{
  "d_shared_expert": 192,
  "moe_layers": [1, 2, 3, 4, 5, 6, 7, 8],
  "batch_tokens": 262144
}
Below are experts of layer 3 (counted from 0) of a mixture-of-experts language model. Rows are named router (the router's row for the expert), gate (a neuron's input weights, with its number), up (a neuron's input weights, with its number) and show model dimensions 64-127. Each number is 128 + 32 x the weight over its row's rms, rounded and kept within 0 to 255. Numbers have three digits each.
After each expert's rows: a language model's description of what the expert responds to. This comes from a sample of Wikipedia text that the model never trained on.

# expert 34
router:175095086065134127117094153145141157128127134092221166150153154156145176090075196077145078034168148176155134134054123138166104152125115118118131133125165158151135120118143125139076113165157131
gate0:120162123108135124167138092158126125129121170136105106070155140110024134140167109122137118120124166117132119121160115094113144160154088125097124087126119119124126181129141153091087116129144139
up0:126077135089115116165142162129091085108158114162118141084178130150143123102120145110128062212144156066161128122127148105132138112183098109141169110110105155159175110134090098182136068131140081
gate1:173126103162175097156085075095182109140148184108123106138108116134130093199115142123136142183192159128155087067150144157138155135048103125119135144114111134178072156145204103113127130193130173
up1:152146117110194150145103093135102119137118132051097133159152093231148099167126181160108126167203157122157083107166126184151163061067097093132144173117116109158148136160139092090125112174116133
gate2:140075133100153124123158157158068158101120108214146090178110124173163137159121153138147112164096172118119123173090149055091101109105125109168123097131151163114143141148071098123191142106143172
up2:122167126131108138138142051085167091116115141115102136091101162043121111056127068126136149101091127104128142137143131234091175093099111083122139138113126097097110121108123151111094147118152134
It responds to: Line breaks, row-ending pipes, table divider rows and == section heading marks in tables, lists and infoboxes.

# expert 52
router:135071109127138104085119157111138138170112096118214179128155140140168166099109137118161135106111132195166194122091161124144106082098132158196130134079180164178185110157215102159123119162145123
gate0:064124138108115047141068082080180141181120088140147133129137106147127135118143141092176111130093080130178137132194160191068068070165112107118113150116129130159117138139140168098161121109121119
up0:142114054156125124106056119098037112113137152175164126113139083136125156086117148174070114139150156192099136120138089104132108157128196158107132182155093171138155146121144107099094116139153102
gate1:128107172118145151127128153180125154137111135189131138126090080102124122130125082172130141160069171125127091147100155167133107158189174148148132110157077101088089099162085065073169137106131106
up1:143138091104102121106165100096112131116113111167148109207126119148143112134169112108110140096135142155079133178137104125109122127126101128136099176171135106114103139083147098091093088108070171
gate2:126160113173140058125164048120095135142176139123081134111123105178103160077107135147186055124127074089153143157137068152151137182177105122143167091153131185136129122134172146148126125178115159
up2:126128107103133196123073194121154145142095161071130168146182120111146131172181132130056161117109144165106127132162160159117107063094164125115104138094100064135090085142108185124117115089138101
It responds to: Vowel-heavy ending pieces of foreign names and Latin taxon words, such as Sada-o, Mak-oto, Chiron-om-inae, Ernakul-am.

# expert 21
router:146134141154157107072127114146129150133103127098151145179113110152182120128121146108158034103112169130136085166119105167133078095112115116121083085133181156107132056159126124153101108150126113
gate0:088121124095114093099144131060137119154127172114121166171144122135147093120191136181140121105140190102141097123161114102191160066103158141115111093154136102120084132080133062097130111070153064
up0:101192141091111159088143129123141105147154134076171216136181163150159138110119169124129150119111146124142096075111133154155171115106136110112134102136138124096134167158191186154141182153095129
gate1:192164135100107120170117148082129152153125119085129065142141127068118075115152152146116117135120158082086133064075141131115143111157130163190145012078128128076106151154081085162113161115096127
up1:168138104132111059144136134131134145130166134126107133132149121085098069119167131128099077153160131099049140126149102145114195120132130115190186072107105161131144132101130116172210111077130100
gate2:093168165120178163060103161152084102130153143144081127131131159069111177121096148092134095135133155131150117148102111124084121117134098067143140129142107124149151080076123180121111107132111180
up2:114109102121111069114138102121156123131122137114174158097129103118118106157138105123195113087163114168123125079173121065157141098113097062154093177094183094170140076192142092124149094131144126
It responds to: Bare spaces before numbers or empty table cells in election and census tables, and capital or lowercase first letters starting a word, as in bags or WPXI.

# expert 31
router:128067068067148102097162191146147072161116107133094141163149153156086173090152147150142095087142188132193142115120103139150170158102099108135070098087153171085150123146133093124105057160151069
gate0:139164161176165182120107133111113087119136139156145126132104134136174175106093129119085114113137114081104055121152148159115109115131115130121174100124111111092118086175123127176178115139157164
up0:141192139131098203126076164107076159164124131128128113131134127106165127084105192163108155154121132121148064075120146181130130166124128139136159118168121116136135126184082142109130175116124066
gate1:014111096151148122112115177134132161141144152206094137144168126117169126146124131136132147089142105067147143146140161132167158143115117103122120120132094150127162158098107151094132106160132091
up1:083135135144118089155072113119072134146135148105107161126163142068105139143118129090188130106098098112115143100134118137080151134110090118168198143152038178157107212098103130132114102121096144
gate2:159129165099152106128148054123073085150156127109121057154121189084153129149142124134148042125135121132087154118142112172096162117093144097077151106128130139139181200156141151104104116117087112
up2:129109106190118152162133129116157149136153082124187180102142123092139128090057128130171225136136125149146136038131124059154112095058113158187162141153127059155113097091104094185147164107135094
It responds to: Prepositions like in, of, on, for and from following a noun or verb, and sentence-initial In before dates.

# expert 30
router:144125139122109102092144121110135099136047092152183192164130151163137108112116106083152118138134125145166189063145115149129164074105088148159106152122159157193151113120135108143112099134140098
gate0:127118151129195124142131123117119104165126160156115084084102142113113183084108080160152138129116066115098127137149102117126153170097097113136132151122112133162134189130167109144153095082145080
up0:188155136123059152121172104129203148086154081111127178139164121124123125167077158147139134143141192175125085121109152151131148111119175139098133172126122148137131125112141109123183092202132154
gate1:137185058138117072095123135038140098140135159121154203122085087094136115092149106123166172110099111140125160120145160141128153141136114126117187113149103197123141127092123149107105174154076113
up1:163146125147163096093074133081166129125155161139174236114057096069175115140153080091078181183119107049163148091100180104112100105090122090160160163141145164133149114117146138109133189128165197
gate2:149121212126102058122119193086138145097077155114083131107145101121081117144094111079165156131141145179137113067158084148193151177088144145165113159111112074112079165143139125110142159151090091
up2:168112122116105132160113172091139114086103155135119112174113103172042124134133119110170188146132114138208141066158102135181111165112132129166110196096114093123084204171111137095159158183115079
It responds to: Capital letters and short pieces inside acronyms, team codes and abbreviations in tables and lists, like AZAL, IUCN, CHN, Šibenik.

# expert 18
router:173061113090105050097141164081151104131118112135102141129165134166085126118137136133180085119158158133156156118135129141148123136156101086136047107057140173095171072158134096120092054150153105
gate0:089134129093126144125080126110149141126112121144178130114167123146124134114150102129229103069106155173089028166132115070173161182128119123152142155129141156082114054106145114095181149172183130
up0:152096097136163145163167166130126108134151138119118138100063136118106079159126135141086118106088194113199184091114150163103117089149152137159109045124144119115150165138136089080100111073189096
gate1:088095131114119223083126136137079110112084140085137096111124114158170117113141125082134127152162134097141146094220162132168100144134143107092086114132189134099149042134107120090138121143138140
up1:093166122103079149125140140063150123143118156064194156125125075109128101117130134076159135197104137171145123102162145183135114115151131129133043156085129106114155141105125129114120097122127189
gate2:153081146084091067098195076082145138117158141176113133103202134163099149132132124086158117146174085182114171164147185144146144149103054066129110145110113096117157074077109141119068137133144154
up2:117077056159122117110168166101097155144069163139162154143129125131137097140153148156195129104140143131132151190086156123157118113142125096162105153115124145118164061139098146118083095043121128
It responds to: Prepositions and conjunctions opening a clause or phrase in narrative prose, like when, until, while, after, due to, by.

# expert 63
router:129079117108148122148154168142139126141146098131213202129117139183145142078071215141124088075114083166125077075132094133145129146094093142100087166090179101168158113150151117165089116149139133
gate0:143169155160122127129130093171123112159110129130123153169186057184173111107139187133100097120114135139135089119174165129134149142116123147106111085104131113161183180047145126151115136151157128
up0:138087128120134134088146064175112121140132102106127127147192086167188116158157136178111075162155116132106115143173103102094143122093176206098119077106119090138145155078115142163133124070142132
gate1:118151105144127184213104116176131145113138132100132127113108108169087110096145105116086148091120110094075165123121134079132115117070102101110163155113139149149129102089142162126172089125083121
up1:043135177140105128182101070108159145175136098156136137103162149148115111074216128106068142099105106154080141147139107090100135090069146179158092153123139137135104114093097162119167119137112125
gate2:194186144111168170101092151153135134179144093093170105106104179186067154124134099131149115100142175110142071129171058128179130052179178146098121124126041114155164072121129102126162133143096089
up2:145102080135167094132135165135132071116145140142131100145110061138106166099087094116166141165151101199127121140141140025151173173115123086160128172145168200103137133130148132159154169119148108
It responds to: Key nouns in results tables and infoboxes, such as Total, team, metres, gold, silver, Votes, and part, plus coordinate symbols.

# expert 7
router:179103110100125126106090141088153167133092168095159142145165111160147150080101160069094044093178134130168156146092127162168116157110126102149135161122147137129131105163139121133054098166135086
gate0:126073140160102062138144137104072168139099164118108130132149161147141140132146102132111063089124134141128119153090174150085141178133102074155080084114142136149102109116080108150087109099134066
up0:154054149149145076120152113107152176117141172102094103150175163133124111105130076102137042123156132104140121108140143137075111182165136124077130126087086127147101059114087097129065075164158102
gate1:129127146158167111193068090124098105123162081140136174136150111155109070090135150118111161121107189143134158097104099149098132097082069112142130111178093154118072135125128107135091116114164166
up1:132156072093117104132168136144141077153090163121124149144095101118163138147148134142120156121153048115131098103100129108162116101154105123110148123067177082131183148151190109132149115138095100
gate2:090088108163084194113151166097146114110164191158147115133106164110145181126136113118078118160151128137151159040126168158080096161124142155130124151110110131088138144179121101111119145164098148
up2:081142111111152170170140152150134144166170106191086100132113146123147166128093187115089120153173124109167149087130118179140132061123102116131152166143098086107122117136195088205081115065155099
It responds to: Newlines, paragraph breaks and the pipe or dash opening a new table row, list item or section heading after a line ends.

# expert 58
router:165104127102115112104133167075171138135138108167186164131151113158172163125137116139133145123143125169159155131113125142133110105099141155178077092086145107170147129180186099185139126190137112
gate0:135151144104116173117134140102124137143143162139134158110136151103186106129093101124122119133140121083103182064118181158136114144106123141113154114121102161110143139111123066194070112184192121
up0:172076101191120096104131179166120115106114100175131087131129157169123110066114146156136147112108113127106115139154059101097127110179117066135142128129180140074060167135131142136034092133132127
gate1:088148111117103126154098134110133161115156158125091116123124155084159132113073139184155100141087181129158139115128136157079120108172161124094081117139054178102196136103114070123223113165109130
up1:108095066061085150083103139073128134115124137109111112149103124104164099135081117139129141150121194160153171121178183126113188122187136133122110107153058205161144112116080033062167117123129157
gate2:113166118145111154116140106116105142158127144168189144143151187124119093157142134126137142166101168083148087063117126134125115156124147162191115122172197091101150162114150084096174135149154072
up2:165177205164126119178117146069132175127203133113162129158180175175118100134119075133122151127166147098120084078124083141128144123130167126141160069114123090092134166129131075125132116135183113
It responds to: Stems and inner pieces of ordinary words after a single-letter piece, often in biology or chemistry, such as b-one, chlor-ide, water, wood.

# expert 50
router:153125091108126089103138197119184102177130115125117130162156151124116161108108188120119064091131169132157138141169136125191161124119106169134082136071150175109141133136134094141112109218155105
gate0:152139095218176141102107103119222114116145070099180113109142120119105158131134117090132139148057079184094145122149123078104169137091116170154124113167145172168039176175148080179158169144112145
up0:133106124178126129091205180088134166128133133116089126122143105146174115204124137180137123059147136163160118194138151126049088148105121100089082126126153149117119085150096135102106082118115062
gate1:179093104110123135134132113144093182155116137101190135143102151148114126138077107165122128125068076154114127158152147095135153137111145125153110123094143125163045189098149143116111090131159158
up1:131148137119150086154162045095095188121065138123118161172133118184104117125136102086127129120095108162132084151158158143136071102177125151124133068171125128136235185129154095159125130154087094
gate2:153132124116152119114045228118107134166171115154099087119138143084173169143109116117131096151109159154122105144128175077186162132140114146202113162116098124184123164128129169124155096125152133
up2:066136107134051142144168005150143118127068127143110134104150120154078105132155076100137090120122106107109142119133112124082087183117132086079121154129089194162170159151131112139098111123157132
It responds to: Prepositions and conjunctions linking noun phrases, such as of, and, in, to, from, through, near, between Ongerup and Hopetoun.

# expert 46
router:198101112157111069085095147100137104119114058110162151114144170172114161118160172113105133115144130151143123111068139128171115115144116109121086101092188156195176113144184126169111097142144080
gate0:169164123201122158096140170036113146125084154173113166104145144133146113100107104101116101136161186110112106050126132148103121143121103125164166090093116142147125114089096160080194162113167167
up0:100091093134163130134069133168164173121145065080130116053084110102127174095128162104143096096163140121115123101136112127143098110137154150128179123074143151104095103133113113113161097138118101
gate1:112114142185168131141095131129055148097133097113136145120155157154127122143112111093129157095037136130122103092133124119096133140105152148159135149041124105062134117112208114149116120150075208
up1:106191133149140129122119092047093148113162123069149123100178175165082119118125096128138162089059130190138086090148116100115154111093169180181196086147120133170118128135216087132076154202151147
gate2:158150108123116084152111181076187144135154150186108175087121149161132089133146117113123143138161149098110128114139101140150130161089132112199154165162178064171143133109108164072132087139066138
up2:072110139094049135169118065118131124109148124073139135134141094079145124116094155103120112133105154180091126126108107117090170055139150146063120111115115162114076110151106116151115058103144101
It responds to: Plural and derivational noun endings, and whole common nouns, such as -es, -ers, -ations, -ics, members, attacks.

# expert 16
router:132161107107141176143114150081157148167124113109116116157138112134130176098112143132174128102075147143143149153162050186131124103068115166164134158120163126143136104131122139186087083135133160
gate0:136169140134128145137138071134076099131139081126091079140141088090156128125125121132127092133157137129138161127182088172115131095164155162141158141211131111105151132143137143109110130095040142
up0:135193166186158180157090186123092099102118059142087122133166113151183116129176125165123133101081102147189179127159163098113138124158177085100124127156142090135152051076117161118121093122131116
gate1:109150203075116176107070145102119139114149136142104120155127100131136081188153130107094183125152128084135136120135106182144144165078116147066127206163101122173143097117123117134114110175205191
up1:096098076181188142103144194094101129126116111138115101150132140079150185136067177077082165071161152105145094125131132121041147099164103152154183072119089126087118124145197130062120103104079140
gate2:158129114171169163186106074043089146138093114154109150129126144129129120188100138106169140120124172140124165132126067105058074140144175110101126131094070101139127163121121130153108137114120213
up2:104114160099095048114145174154195101099175131183135165149139144138175192086159093125091141128103130089108109064124131166122135122166089189139141130150145198165121166184112085111160148082108119
It responds to: Inner pieces of compound names and words, such as Wood-st-ock, Knick-erb-ocker, rest-art, plus sports words like final, best, round.

# expert 44
router:145105153128123085107142116159147126128100075120207207155085132134119141094089117095121100107152102140144163097096105157152101106109112152169101117107170165211177109148126121192103093153130115
gate0:138139138089137085110122089134074121200162136062125134134072084132141131101157154076137153177087116119173120146147033103191145166186130125150137122117097138120101146127133129138165167103093113
up0:234107104164123146158094138146107131156095113097125102137114137128148146119092183094099086130128100094144064063132149172110072110164164153103144175106107115147129069136131135191137141142087150
gate1:126127166154123068120093160143137122115060112165084170165096122136140098105127129080146155086159108177064119149161101150092102091167148103112137208169131161141098176149155114135158079191114151
up1:080144128082088095151110175135144121161148112145127155128106111146100119125114109184164130133157151161087087150063106101141099123077081164136168148123113120140084173129188109122121110144108113
gate2:152147092153124125107130100153152118161126097098187110170093127136058162130127126103142124092101178111155155126185143150129126117119114095150138153165146136086143142140103086083112112116084163
up2:142121190152130180142108152105103100125150131136117168151128125105171079135150130126184084205137128065080110161106121173106186125146148156082085114156130057125111123145091125143112127142175071
It responds to: Capital letters inside acronyms, call signs and country codes, such as I in MI6, O in NATO, ENG, US, K in KDOG.